From a checkpoint of a small mixture-of-experts model trained on Wikipedia.
Training: a variant of SOAP for the experts, 739M tokens, 2820 steps.
Below are experts of layer 6 (counted from 0) of a mixture-of-experts language model. Rows are named router (the router's row for the expert) and show model dimensions 0-255. Each number is 128 + 32 x the weight over its row's rms, rounded and kept within 0 to 255.
Before each expert's rows: a language model's description of what the expert responds to; "comes before" lists some tokens at least twice as common just after its tokens as in all text. This comes from a sample of Wikipedia text that the model never trained on. Tokens count by the router's weight.

# expert 1
Transport, services, institutions
comes before: " |", ",", " Force", " (", " and", " |\n"
router [164 137 121 144 115 123 115  49 168  91 136 141 105 144 127 190  98 127 123 103  86  93 122 164  63 166 152 124  81 121  70 148 131 164 148  87 125 124 145 151 170  64 135 128 122 156 149 151 126 158 127 151 125 179 122 104 182  83  90 143 148  88  96 171 136 151 126  79  93 138 151 104 130 129 125 137 153 160 128 159 182 152 203 115 124  98 129 163 129 123 158 101  95 169 118 107 171 150 198  46  82 140 178 139 161  90 136 135 131 111 160 183 108 135 143 145 140  66 130 139 124 155 132 116 108 123 159 107 153 166  85 134 100 126 104 114 189 140 110 137 169 137 105 153 123 104 143 163 147 176  99  89 130 117 173 113 135  88 181 117 103 128  99 137 145 101  96 141 144 115  96  87 135 119  96  70 120 105 106  67 163 165 141 108  96  76 142 200 126 102 157 107 152  87  94 116 165 130 131  91 139 104 150 189 188 117 165 161 138 110 105 103 143 127  52 109  66 125  47 169 187 111  75 134 206  72 116  72 112 125 154 105 165 151 139 154 158 145 199 125 139 127 127 125  85 121 142  88  59 131 126 218 135 130 144 154]

# expert 18
Sentence and heading ends
comes before: " The", "==", " In", "The", " He", "In"
router [175 183 104 126 176 117  83 146 149 108 123 171 137 106 159 136 105 150 140 107 118 117  96 193 104 155 122 119 105 135 142 156 103 162 145  79  95 128  89 146 132  78 146 144 140 167 138 175 155 102 108 163 137 189 109  92 146 111  85 119 123  75 110 173 131 118 112  61 104 136 111  95 112 128 169  97 171 141 114  96 149 153 179 114 116 111 130 174 120  85  83 132 103 130 121 112 143 164 131  93  97 133 166 171 156 117 139 133 134 174 200 174 120  97 135  98 119  98  67 153 132 131 157  42 164 121 127 103  56  97 108 113 124 147 148 123 133 147 114 129 139 175 106 103  95 157 107 194  93 158 112 117  83 184 155 100 103 105 124 121 122 134 137 152 137   0 104 159 148 129  99 101 171  93 117 135 178 120 142 131 234 147 144  98 135  90 123 127 151 190 191 103 190 146 137 164 118 181 125  72 167  83 164 160 131 151 155 154 111 189 137 116 159 100  75 133 110 129 119 144 173 148  98  82 175 118 165 101 165 122 112 125 163 165 149 190 183 162 204 143 176 131 131 132 110 113 164 114 123 154 123 153 125  94 173 148]

# expert 44
Section and table breaks
comes before: "=", "===", "==", "|", "-", "Personal"
router [150 165 121 108 125 166 145 112 115 130 198 152 122 110 117 171 102 135 116 136 111  95 139 167  97 137 139 119 143 195 173 171 109 143 100 102 150  91 134 149 176  55 127 155 134 123  73 157 179 138  94 131 142 157   0 138 137 106 125 114  81 113 100 178 140 131 119  97  76  52 155  85 161 125 165 134 179 162 133 108 106 195 190  95 130 110 101 165 127  53 120 150 107 139 101 116  85 112 122 100  97 182 154 127 192  84 114 178 124 141 151 181 111  91 168  85  97 132 126 105 150 112 150 107 124 146 131  57 118 138 122 137 121 140  78 115 171 149  88 177 173 188 118  81  83  98  88 171  83 159 104 135  99 103 132 119 146 118 194  51  88 141 111 137 117  87  99 176 136 140 136 109 134 126 109 140 145 144 152 164 191 155 148 103 106 132 153 136  97 159 119  88 152  63 135 129  96 120 111 107 142  89 139 118 147 163 158 143 125 189 127 139 178 133 129 143 132  93 105 113 171 121 115 107 119 121 114 111 144 100 138  96 136 127 120 146 149 139 215 157 176 106 118  84  90 119 142 130  39 166 146 166 172 133 149 156]

# expert 50
Copula and auxiliary verbs
comes before: " a", " not", " also", " the", " been", " used"
router [179 167 113 122 173 115 106  85 161  95 129 156 152 135 152  99  51 158 126 143 101 115  99 186 130 160 159  72 126 185 139 101 133 121 156 133 149 103  82 166 110  91 152 166 138 156 115 119 143 105 114 185  64 161  29 110 168  70 115 107 127 125 101 190 111 111 143 124 113  97 156 123 146  90 162  99 108 144 143 102 177 116 118 127  62 128  84 203 131 123  57 166 151 128 129 103 153 154 214 146  68 161 137 148 220 102  99 151 131 167 138 155 161  85 151 132 147 119  80 177 150 120 165 110 129 114 139 135 108  89 110  91 109 144  92 146 145  97  78 148 136 154  91 152 135  83 116 150  98 150  98 161  85 146 122  65 101  86 144 112 134 137 128  90 177 108 139 155 167 146 121 130 129  71 135 111 120 133 132 150 161 160 142  95 138 155 148 161 102 173 181  80 122 106 107 172 126 177 111 107  96  79 168 112 187 122 156 170  99 224 144  98 154 126 102 148 108  95 124 153 178  64 119  85 112  76 172 127 154 107 104  90 119 134 128 174 153 165 148 135 147 156 151 135 120 102 136 145 151 180 119 155 139  88 160 176]

# expert 48
Capital-letter abbreviations
comes before: ")", " |", "N", "O", "E", ";"
router [166 185 153 107 131 126 137  82 162 103 167 144 169  94 165 144  67 132 137 118  74  95 138 150 123 156 200  76 104 152 116 172  98 180 146  75 179  82 109 137 166  79 123 160 147 152 118 140 161  92 101 153 104 183  82 132 120 129  79 122  89 109  85 165 126 120 150 119  72 146 124  96 148 120 177  99 162 173 140 150 113 178 183 121 102 122 155 148 159  80  83 169 131 134 129 119 137 114 126  86 122 142 142 121 160  97  98  83  93 146 180 210 108 142 169 157  73 104  96 180 135 132 167  47 120 132 181 104  79  93  88 108 136 135 155 108 150 105 121 136 107 104 147 102 104 105 108 164 102 120 122 119 135  91 125  74  56  92 206  97 109 180 110 166 155 123 114 139 178 158 114 106 152  42 109 150 139 106  81  93 144 144 147 116  51  49 154 127 111 129 130 146 159 111 128 113 129 153 126 108 147 126 187 133 173 122 135 152 125 114 153 102 168 117 127 119 107  81  84 153 138 130 127 120 134  74 129  90 177 108  54 112 170 154 155 118 131 126 155 103 195 106 116 111 136  83 139 128  90 152 113 192 181 130 150 163]

# expert 24
Sports table cells
comes before: " |", "0", "1", ";", "2", "E"
router [172 125 133 116 151 141 152 106  98 151 121 109 157  90 148 131  60 146 123 111 112 147  96 122  90 139 155  90 128 186 139 200  72 140 145  88 149  72 104 172 178 111 122 139 109 147 107 106 103 128 101 127 132 155  67 138 188 123 140 136 107  96 123 170 130 112 110  99  60 126 127 117 133 122 190  96 134 185 145  96 139 174 186 140 119 134 156 167 138  98  80 141 121 139 153  61 120 130 148  74 123 153 141 138 194  94 109 159 105 164 195 167  75 146 164 157 141 118  80 207 143 131 166 113 132 150 185 115 142 153  76 147 121 113  73  98 194 116 108 132 120 161 124 155  90 142  77 138 113 166 101 149 120 106 151 115  92 110 185  92  81 172 138 143 152 128  76 167 146 132  79 168 156 130 120 166 197 130 147 113 120 105 183  79 100 120  96 109  36 136 114 131 131 103 137 133  81 112 116  97 107  96 143 183 180 140 161 140 125 124 145 117 170 147 130 120 101 117 107 181 148  65 125 122 167 114 138 156 174 103 124 106 182 135 176 130 173 140 205 153 148 143 153  78  88 149 148 141  68 150 140 188 182 123 122 198]

# expert 49
Preposition of
comes before: " the", " his", " a", " this", " its", " birth"
router [165 159 135 118 175  99  84  76 133 130 138  99 128 104 156 142 117 131 168  73  91 107  84 148  96 118 133  91  76 183 132 186  76 162 162  95 115 105 120 165 181  50 159 179 136 165 131 121 169 120 119 191  73  97 112 128 168 164  93 119 124  63 141 137  98 104  78  39 113  83 155  95  93 106 129 142 136 169 122 132 124 194 151 156  95 124 142 167 163 104 106 112 128 146 130 103 165 114 142 114  98 141 153 141 151  99 127 123 123 156 172 191 100 104 151 137 127  87  36 169 131  83 137 156 161 150 141 110  68 109 115 131 124 165  77 137 144  72 110 139 145 141 130 140 104 122 116 146  98 143  95 155 114 146 149 108 129  76 111 116  63 155 135 133 147   4  95 120 106 144 109 100 146  97 108 114 191 125 155  90 224 173 185  87  92 101 145 156 147 163 135 152  99 124 126 164 118 159 105  92 130  71 108 144 179 120 152 116 137 180 114 107 110  89 132 124 125 105  58 155 133  97  84 121 133 108 127 124  94  95 127  96 176 131 129 146 140 144 171 140 131 112 131 107  69 119 156  81 172 162 128 145 146 171 157 171]

# expert 35
Title and caption endings
comes before: "\n\n", " is", " (", " was", " =\n\n", "\n"
router [151 128 131  85 151 124 118  77 187 143 113 149  79 137 200 179 128 158 184  99  84  89 147 152  81 171 153 102 111 141 106 204 109 174 127  87 175 115  93 136 156 120 123 207 151 141  83 169 164 115 100 138 114 138 111 104 182 128 158 131 117 104 116 153 120 129 115  46  65  99 137  80 159  93 104 141 132 150  89 116 174 205 164 167 129 100  59 179 167 120  81 145 136 133 140  82 127 117 159  88  83 127 190 109 177  79 124 143 178 177 110 186 125  48 133 127  86 104 136  98 114 148 163 119 122 137 148  55 136 117  99 115 156 135 156 155 154 104 110 171 130 146 124  90 116 156 117 156 105 141 149 115  98 168 129  91  63 121 169  77  97 131 114 108 121  89 138 162 123 138 110 117 156 127 138 132 150 115 139  80 158 168 139 116 121 101 147 125 123 133 180 137 179 121 159 189 120 160  97 118 115 114 118 148 177 105 137 159 127 156 138 115 233  92 127 142 118  98  67 169 101 113  46 153 112 121 195 143 145 102 134 113 136 134 159 161 183 127 163 152 144  86 129 100 117 105 118  87 132 142 100 132 168  76 105 150]

# expert 7
Superlatives and ordinals
comes before: " of", " time", " to", "est", " for", " that"
router [167 141 138 116 138 128 123  88 143 136 133 153 175 132 123 127  83 137 137  84  99 137 123 201 102 159 120 142  84 216 106 178 134 118 132 111 210 119 113 177 183 139 159  98 145 134  95 161 131 113 118 157  61 182  83 112 122 113  92 133  95 105  95 147 125 129 126  91 108  88 125  87 122  75 111  62 174 138 130 160 167 177 187 124  74 100 141 112 147  79  92 163 109 136 155  85 141 151 151  75 138 165  95 121 166 115  54 150 140 116 151 136 135 117 129 155 138  89 132 165 107 163 132 118 149  87 185 117 161  82 113 108 123 135 151 201 181  94 112 118 112 127 137 141  99  73 108 150 125 172 102 123 146 199 114  94 120 101 176  88  63 164  83 151 135 102 112 165 138 130  90 111 115 135 169 201  98  85 111 107 134 169 134 126 110 121 148 144  94 159 135 109 142 129 112 160  54 157 120 114 108  54 150 186 196 121 180 135 106 159 145  90 114 133  98 111 106 125  48 143 161 119 130 101 177  61 140 144 204 162 102 110 135 104 173 183 191 182 179 158 139 139 126 101 135 126 124  96 124 142 130 132 141 137 156 158]

# expert 21
Sentence-opening time words
comes before: " the", " ", " his", " a", " was", " this"
router [133 146 132 106 177  98  69 130 164 117 139 108 144 109 152 165 122 153 159  83 122  95 106 184 124 160 146  91  69 160 126 188 101 157 146 153 146  74 127 116 165  83 178 120 143 183  78 167 153  66 115 170  91 125  91 121 128 145  99 116 121  94 134 165 123  95 147  90 106  79 159  88 128 111 150 149 137 144 125 164 122 142 197 149  84 152 127 131 153 100  68 166 129 160 134  85 155 140 178 110  75 128 152 131 155 104 115 144 130 150 147 145  83 116 134 140  76  75 100 140 142 124 136 115 143 134 144  78 104 102 153  91 141 156 118 173 133 117  98 161 127 158  98 142  79 112 142 149  60 140 112 145 114 163 164 152 133  84 121  88 132 115 110 148 124   2 134 132 150 126  76 123 138  97 104 124 156  79 116  63 171 155 150 116  83 121 150 149  83 153 190  43 126  94 143 153 127 199 110 112 133  97 156 138 138 173 189 153 140 171 120  84 133 143 128 133 137 144 120 131 183  72  72 107 187 133 170 110 132  87  96 127 182 159 120 142 128 127 125 109 156  92 141 117  26 127 139  93 141 140 163 209 163  93 157 192]

# expert 57
Death and table cells
comes before: "|", " |", ",", "-", " (", " Ma"
router [135 116 134 124 124 110 119 118 200 131 167 159 134 107 200 120  68 199 125 116  83 129 110 185 126 139 139 148 100 159 141 144  91 172 192  84  95  95 106 144 133 105 178 131 137 153 106 168 136 124 154 132 133 179 106 136 140 131 107 110 133  42 106 184 137 141 116  11 126 119 135 113 119  85 170 139 145 145 115 119 155 187 183  99 136 118  99 185 150 128  87 147 118 159 113 124 138 151 155  85 100 116 194 139 156 121 104 150 113 143 158 154 127 114 140 106  75 139 145 126 175 119 155  67 130 131 164 123  90 119  92 102  98 154 100 160 142 112 133 144 165 178  94 137 121 130 162 170 138 158 130 131 120 135 166  72  53  99 217 109 113 151 156 189 141  58 112 172 142 159  74 128 143  43 142 101 151 103 102  96 177 196 105 108 128 141  74 125 130 159 194 116 186 125 156 130 115 140  92 106 139 111 131 127 164 171 132 182  88 169 148 138 193 134 123 154 110 159 122 166 113 151  79 138 140 117 163 139 149 136 143  90 162 132 157 179 140 173 128 183 188 101 135 148 106 102 170 117  75 161 144 135 144 107  77 129]

# expert 0
Suffixes and purpose nouns
comes before: " of", " to", " in", "ing", " for", "ed"
router [198 167 190 105 131 106 125 114 149 109 138 112  68 108 149 130  94 189 114 127  92  99 123 137  85 182 151 158  97 201 135 109 113 160 143 127 119  87  92 201 158 128 138 160 168 147  82 185 143 120 162 134  71 159  69 103 166 110 103 116 121 124 147 109 148 104 137  72 105 125 177 116 136  91 155 127 161 123 119 101 178 109 149 111 112 141  64 154 120  61 116 163 120 164 150 125 121 148 193 115 127 114 138 127 236 124  99 160 152 102 157 118 127 125 161 129 118 139 142 174  93 181 136  98 124  92 155  89 135 155 123 111 131 165  74 128 151  53  81 137 159 154 121 182 175  61 130 171 116 142  67 140  89 167 141 145 120 118 153  92  85 117 155 110 127 123 110 147 139 141  89 105 140  95 138 151 139 129 161 136 179 139 181  95 134 109 208  83  85 117 150 122 187 129  75 186 109 138  63 105 124 115 135 155 139 155 120 143 122 173 154 112 133  90  74 104 106 160  57 115 159  91 101 107 186  56 144 118 182 140 124  77 153 142 136 184 125 179 148 141 128 109 168 113 114  94 124 118 104 156 110 126 116 136 158 191]